Below are experts of layer 3 (counted from 0) of a mixture-of-experts language model. Rows are named router (the router's row for the expert), gate (a neuron's input weights, with its number), up (a neuron's input weights, with its number) and show model dimensions 0-159. Each number is 50 + 12 x the weight over its row's rms, rounded and kept within 0 to 99.
After each expert's rows: a language model's description of what the expert responds to. This comes from a sample of Wikipedia text that the model never trained on.

# expert 57
router:40 40 49 49 59 59 49 61 43 52 56 53 62 52 52 48 44 38 38 08 56 47 65 40 38 51 50 67 44 74 56 44 66 50 50 50 48 53 68 82 53 63 64 45 34 53 35 33 46 35 69 51 76 47 48 73 76 43 49 68 54 55 44 41 55 49 35 50 65 61 41 44 40 57 54 28 56 44 32 69 37 62 46 67 39 52 66 54 18 32 43 55 49 51 34 52 62 43 44 75 39 49 61 49 55 39 38 40 54 62 43 47 63 35 58 51 36 50 46 46 69 47 68 53 54 57 45 47 39 54 47 71 32 46 44 35 63 73 58 33 37 39 38 49 43 51 46 77 66 53 34 62 59 59 50 72 40 42 43 45
gate0:40 50 35 57 43 68 51 61 52 74 53 45 53 63 53 31 62 51 52 53 42 46 45 62 70 57 46 69 12 52 58 54 58 38 63 48 47 53 31 37 33 46 54 64 43 42 55 56 52 48 43 44 60 54 39 58 43 47 65 61 59 35 37 70 38 51 56 47 86 39 46 51 45 41 53 55 37 38 62 74 57 42 52 48 53 44 48 47 41 45 53 54 76 24 52 49 33 36 60 58 48 36 77 36 53 32 74 52 38 57 43 37 44 51 61 38 29 61 53 42 48 44 52 30 39 54 65 36 36 31 72 62 63 68 48 46 61 51 48 72 50 61 67 44 74 48 36 73 50 58 70 52 57 45 59 46 72 62 53 41
up0:65 43 57 42 70 60 51 52 49 23 50 46 41 62 49 51 46 53 39 49 67 60 44 47 52 24 29 34 66 56 46 62 41 77 55 39 67 45 35 59 56 17 49 58 62 48 57 51 46 45 46 68 36 29 59 42 43 46 60 48 29 58 39 12 50 52 52 51 43 24 68 43 39 55 46 54 57 51 21 37 52 78 75 49 59 51 45 51 83 47 60 45 61 54 45 50 56 59 48 50 44 58 49 43 51 70 32 67 59 43 62 44 63 43 41 64 44 41 23 58 57 51 48 61 77 40 38 37 50 35 46 53 59 28 52 49 44 34 50 36 49 67 45 61 37 58 41 56 41 54 43 46 52 42 50 56 47 58 52 71
It responds to: Inner letters of Romanian, Turkish, Arabic and other foreign names and words, like Româ-n-ia, Özgürgü-n, plus month names and prepositions.

# expert 42
router:69 41 48 49 52 48 44 60 54 78 63 57 67 42 52 48 58 67 55 58 35 38 69 45 64 24 41 54 56 25 38 46 31 49 59 48 44 46 41 63 17 46 35 61 51 43 40 61 55 54 72 31 41 16 38 47 62 56 47 55 45 58 41 68 47 70 77 49 29 45 41 52 50 47 54 40 58 49 63 54 58 61 38 56 31 51 39 52 46 46 46 43 50 46 61 43 59 75 54 47 60 48 10 54 42 51 47 39 65 50 36 58 58 59 57 56 45 64 46 60 47 73 34 46 42 57 52 52 58 59 48 25 38 36 54 53 50 30 34 44 50 16 46 58 62 60 40 35 47 65 37 34 49 39 55 40 37 52 46 39
gate1:49 62 42 48 65 50 41 52 57 70 67 47 59 62 57 52 57 54 37 50 57 44 46 40 44 43 22 50 39 29 60 51 50 33 61 58 53 29 38 44 52 47 52 52 65 46 61 63 54 35 39 57 62 64 73 60 58 75 65 53 43 49 38 67 45 56 57 39 58 47 62 54 64 39 35 39 63 47 45 69 47 40 43 59 46 55 54 45 38 53 37 51 70 61 70 42 40 66 43 67 50 34 32 61 31 49 47 40 65 54 43 38 34 68 39 66 51 52 65 34 39 47 64 49 54 83 19 35 63 43 42 65 42 70 34 54 41 37 59 74 57 45 52 58 75 59 75 41 52 41 38 67 59 46 22 46 44 66 45 52
up1:31 39 62 39 57 51 35 54 35 52 38 64 67 38 57 64 50 47 40 67 28 54 59 63 49 50 34 45 54 42 52 63 45 47 57 65 54 43 40 31 52 49 60 67 63 40 52 47 64 63 45 52 43 32 46 56 45 76 58 58 42 61 33 36 58 44 76 53 54 43 45 58 49 40 44 33 46 52 56 39 38 18 37 57 44 24 44 59 84 33 25 45 39 69 52 48 49 54 54 45 53 41 56 62 51 61 58 46 40 54 44 25 43 31 58 67 55 61 64 47 71 35 44 71 47 50 40 47 50 47 34 43 32 37 39 46 40 57 29 52 56 67 80 43 43 63 75 54 49 54 41 42 48 63 41 20 46 41 41 53
It responds to: Word-final suffixes completing a word: -ing, -ation, -ment, -ized, -ous, -ions, as in agree-ing, focus-ing, plant-ation, suggest-ions.

# expert 23
router:49 57 58 47 66 49 35 43 43 65 56 52 48 45 70 65 48 41 44 66 57 43 62 48 60 50 32 49 49 47 66 46 77 75 51 38 49 30 35 61 41 52 62 63 39 47 42 47 60 41 72 58 40 55 50 36 37 45 46 34 53 62 53 70 63 57 67 35 49 55 25 50 45 52 41 54 57 41 44 42 59 44 39 41 81 61 43 43 59 37 17 27 48 45 79 68 47 52 55 43 62 33 32 60 54 58 73 40 61 55 38 38 57 43 67 61 50 46 53 51 43 37 27 42 39 54 41 50 35 52 77 40 57 58 55 54 48 37 37 34 41 65 34 55 50 56 59 60 38 63 55 50 48 22 48 21 62 39 34 63
gate0:55 38 32 31 41 61 52 19 38 48 51 53 53 45 62 49 48 61 50 60 67 44 51 58 49 60 61 40 41 37 32 55 53 57 32 36 33 45 55 33 64 25 47 55 43 40 56 40 45 32 41 29 45 23 41 32 63 57 51 63 52 42 64 44 43 52 43 63 50 37 75 41 55 64 62 65 47 65 61 53 67 66 33 37 51 55 41 60 26 46 23 22 64 37 51 52 49 39 72 42 35 21 42 41 47 47 50 57 57 53 36 57 63 42 56 70 62 27 41 35 33 49 40 51 64 63 39 56 60 44 43 50 67 46 44 61 62 53 73 62 67 45 44 53 36 39 49 62 54 58 46 42 53 37 45 39 68 37 51 61
up0:48 41 54 58 58 36 64 36 54 44 39 38 52 47 61 54 55 42 30 33 33 34 58 51 52 49 46 56 29 41 46 47 53 40 44 61 47 83 44 67 63 35 33 46 66 48 50 37 63 67 63 45 59 48 60 48 45 49 40 66 52 71 42 49 56 48 52 31 54 42 42 39 47 51 48 44 57 63 24 42 64 46 67 70 55 27 43 44 75 63 61 63 32 54 55 36 60 58 25 61 40 48 32 54 59 64 72 53 54 48 59 70 62 72 27 61 52 62 19 67 51 29 39 53 46 35 76 61 31 44 53 35 48 27 55 50 35 45 47 48 43 52 60 47 33 70 40 46 39 39 35 39 44 61 53 60 56 59 53 47
It responds to: Nouns after articles or numbers in sports and career narratives, such as season, years, League, loss, goals, career.

# expert 43
router:52 70 68 49 30 52 39 43 39 51 57 28 90 48 39 53 44 35 53 51 61 57 39 70 60 54 57 68 68 74 61 50 48 35 59 35 46 49 49 57 50 63 29 56 34 49 69 41 44 50 26 70 52 36 44 45 48 49 49 43 57 42 65 48 43 72 27 57 45 66 49 54 53 48 35 59 46 42 59 39 60 43 57 34 51 56 28 55 45 54 28 60 40 61 76 69 23 35 28 40 51 46 48 41 52 62 29 47 69 52 53 47 45 32 42 43 41 52 51 41 39 32 45 49 39 51 54 43 35 42 49 39 50 60 63 49 64 69 49 50 37 53 29 62 52 42 63 75 41 49 71 40 61 40 59 30 62 42 58 63
gate1:21 63 73 55 51 53 27 57 40 48 50 46 56 52 44 46 43 45 38 54 55 61 35 52 41 43 44 60 56 60 60 57 48 52 51 38 40 52 49 63 38 70 65 59 62 53 65 58 50 60 50 54 73 41 52 64 65 54 48 51 54 43 63 43 61 45 28 62 63 71 58 53 48 31 52 33 68 46 42 36 38 51 51 34 53 66 62 65 44 40 51 55 79 43 55 70 46 43 35 47 57 27 60 62 35 37 52 29 51 51 30 39 39 51 58 44 74 53 66 37 35 57 41 30 11 68 69 38 33 45 35 67 60 44 70 48 61 66 51 51 50 40 37 65 52 50 60 35 38 53 62 46 57 37 65 66 50 32 60 32
up1:35 47 22 41 60 44 84 52 41 65 28 56 47 58 52 48 43 75 48 63 61 40 47 45 48 46 57 36 30 59 58 60 33 44 62 30 68 40 20 69 25 52 59 62 37 35 48 79 53 30 51 51 63 43 64 55 45 30 49 59 55 51 75 60 47 13 52 53 59 57 50 43 38 52 58 65 52 56 61 80 41 53 69 45 56 47 56 67 52 42 63 65 58 39 43 42 61 58 36 51 41 40 43 50 55 42 68 41 28 61 47 33 46 67 48 63 74 50 55 54 42 49 42 49 43 68 51 63 41 53 41 55 45 28 55 52 37 45 49 47 53 42 61 54 50 56 56 30 50 52 49 47 47 49 47 36 42 31 62 42
It responds to: Table pipes and words in motorsport and sports-competition text, such as Grand Prix, finished, medal, classification, Championship.

# expert 4
router:25 30 44 53 59 63 50 61 44 71 30 47 62 52 32 53 51 27 39 48 36 71 46 39 41 51 42 43 16 55 71 55 50 56 31 51 58 60 66 70 49 42 54 43 44 41 49 55 44 32 59 44 30 57 46 68 68 45 64 63 61 63 48 38 53 58 37 42 49 38 37 41 45 38 53 40 56 63 33 51 32 66 64 72 40 31 51 46 25 35 60 51 52 42 54 46 58 53 43 81 37 43 45 43 51 47 48 55 40 51 53 62 57 55 75 50 69 65 57 46 58 37 40 53 64 58 40 48 59 62 59 33 25 83 63 39 80 55 37 47 52 34 53 61 49 47 54 55 47 56 47 70 59 44 44 61 38 55 42 43
gate1:29 51 43 60 62 67 50 40 68 37 39 38 46 37 36 22 55 51 29 64 55 60 51 51 48 61 50 58 54 54 51 39 42 47 46 52 65 68 43 48 36 43 53 22 57 57 53 66 62 46 52 59 27 28 45 48 59 45 46 53 67 60 40 49 58 46 55 40 46 55 39 51 61 32 41 46 44 82 41 49 53 72 46 53 61 68 67 55 56 18 63 40 57 45 64 49 54 41 50 62 37 61 35 66 57 75 60 62 70 62 69 37 55 63 49 60 63 50 66 53 69 46 40 53 53 52 51 65 53 43 68 40 34 71 59 41 31 53 43 42 55 56 58 45 53 51 48 66 56 36 39 66 62 73 49 60 40 57 39 88
up1:67 54 36 29 68 40 70 43 46 66 39 59 50 44 54 57 55 38 20 62 60 42 55 50 34 48 25 62 56 63 33 30 49 52 43 61 39 41 51 47 48 50 55 57 46 34 38 47 56 34 46 83 31 45 45 68 59 71 53 39 41 52 44 43 27 46 45 63 33 62 40 45 33 59 41 43 32 39 55 37 59 47 48 55 38 48 61 45 59 59 48 47 83 38 44 50 47 29 65 60 64 70 54 46 46 59 30 53 35 28 48 61 55 26 65 53 43 73 54 58 44 62 40 62 42 46 41 40 26 56 43 50 46 47 49 50 56 61 46 44 46 31 50 49 37 68 43 64 50 23 37 49 60 44 28 57 69 36 45 46
It responds to: Content nouns and name stems, often after the or of, e.g. President, ship, government, Petro(grad), Catherine, and months such as August.

# expert 37
router:48 50 57 52 47 48 48 59 82 40 68 63 65 74 70 42 41 29 56 28 72 59 46 38 30 61 61 54 41 65 49 59 51 58 52 49 57 57 57 43 30 39 36 55 58 71 59 54 53 60 60 22 30 62 53 32 40 62 52 65 63 59 60 58 52 65 40 49 60 29 34 58 45 56 36 58 47 74 62 37 23 72 59 53 39 46 40 39 40 43 61 60 44 42 57 39 34 52 38 51 27 57 67 37 58 42 49 51 37 44 53 30 30 57 62 53 51 47 59 48 54 41 53 46 25 42 64 32 42 60 49 50 47 51 47 28 59 40 59 54 73 57 44 58 54 61 48 46 51 35 71 39 33 32 40 60 48 67 52 65
gate1:46 19 46 61 49 60 41 51 75 39 64 45 43 66 56 45 56 40 61 52 55 62 53 47 42 34 62 45 34 56 54 68 49 39 53 57 39 56 55 68 49 62 48 52 58 60 45 46 24 51 36 62 44 40 33 68 72 59 50 50 48 32 50 47 73 48 26 59 52 29 55 52 31 62 50 49 64 52 24 34 54 55 60 68 57 56 52 58 44 42 75 52 62 68 44 73 50 60 43 67 69 49 63 54 27 24 33 60 49 43 53 71 53 49 78 49 60 44 41 42 44 51 48 40 54 50 39 52 60 61 55 62 29 47 49 41 54 54 43 30 32 52 43 61 52 32 49 66 74 44 60 65 46 56 49 69 43 39 76 34
up1:52 60 72 74 60 75 46 55 48 40 51 53 32 42 41 24 67 44 37 38 49 45 63 68 42 48 58 54 38 61 40 70 56 49 67 57 38 33 38 50 61 60 58 56 60 50 41 25 74 41 56 50 59 67 57 58 60 70 57 55 40 32 51 58 67 37 32 52 47 30 57 47 30 57 49 57 36 42 41 36 62 51 46 49 53 45 50 53 51 73 43 28 51 36 71 57 61 59 63 77 57 82 55 56 37 34 64 47 48 41 28 56 46 72 65 48 48 48 62 36 44 50 35 41 29 36 44 45 57 63 59 44 35 57 40 65 56 57 40 38 28 44 46 46 55 30 42 47 50 49 53 42 25 45 42 42 52 65 58 44
It responds to: Proper-name words for places, institutions and people, such as New, United, University, Cambridge, John, and surname endings like -ton and -son.

# expert 20
router:61 58 50 49 36 49 51 44 65 35 57 51 55 60 39 50 54 48 42 52 42 52 48 38 32 47 46 52 55 50 47 45 44 49 57 55 36 37 43 28 39 59 35 52 33 51 84 52 55 64 59 53 49 56 57 51 25 55 47 69 31 43 60 53 52 54 83 30 49 63 57 53 56 52 36 53 39 81 61 51 59 25 46 50 46 63 38 47 55 65 81 53 13 63 74 54 33 44 49 29 50 34 33 66 49 38 41 53 79 39 48 59 50 50 47 61 59 64 50 63 63 66 34 47 32 47 51 63 35 53 49 23 38 50 39 48 54 49 52 65 58 67 57 31 46 52 52 24 37 31 53 51 43 56 56 29 45 43 52 51
gate1:54 31 61 31 49 40 48 65 72 35 58 33 54 55 45 41 57 41 49 52 23 20 49 43 44 29 54 83 43 39 64 41 56 52 32 47 46 45 41 48 60 57 56 58 45 44 28 60 45 67 43 48 81 49 58 49 51 79 69 47 48 44 49 47 41 52 51 71 46 58 58 47 60 53 50 54 60 47 48 65 54 54 63 45 31 52 40 38 51 61 57 53 46 59 26 48 48 62 40 47 54 52 51 69 69 38 33 45 40 44 60 40 43 22 55 40 58 75 43 50 60 42 32 53 63 70 53 28 50 56 49 49 52 67 64 38 29 43 34 32 17 41 44 48 66 56 39 39 29 46 61 51 36 45 31 54 53 41 46 45
up1:58 53 56 54 49 35 55 61 41 67 35 52 51 59 56 55 62 34 61 28 49 62 79 50 59 45 43 64 58 28 44 14 59 65 54 41 52 48 45 49 45 58 25 45 40 49 56 57 63 51 54 34 42 49 49 46 56 43 57 48 60 53 45 54 30 63 56 48 55 34 49 42 52 51 49 42 64 55 42 67 41 33 78 78 37 57 53 60 37 35 41 44 36 52 41 59 55 63 43 28 71 48 59 53 67 45 45 56 59 34 46 33 62 46 68 70 52 46 64 47 50 48 63 50 46 55 41 57 76 61 56 48 86 36 22 56 71 46 29 56 41 75 44 47 49 46 53 33 52 41 17 50 66 43 57 42 51 59 59 47
It responds to: Content nouns and verbs in prose about albums, films and bands, such as recorded, production, appearances, album, vocals.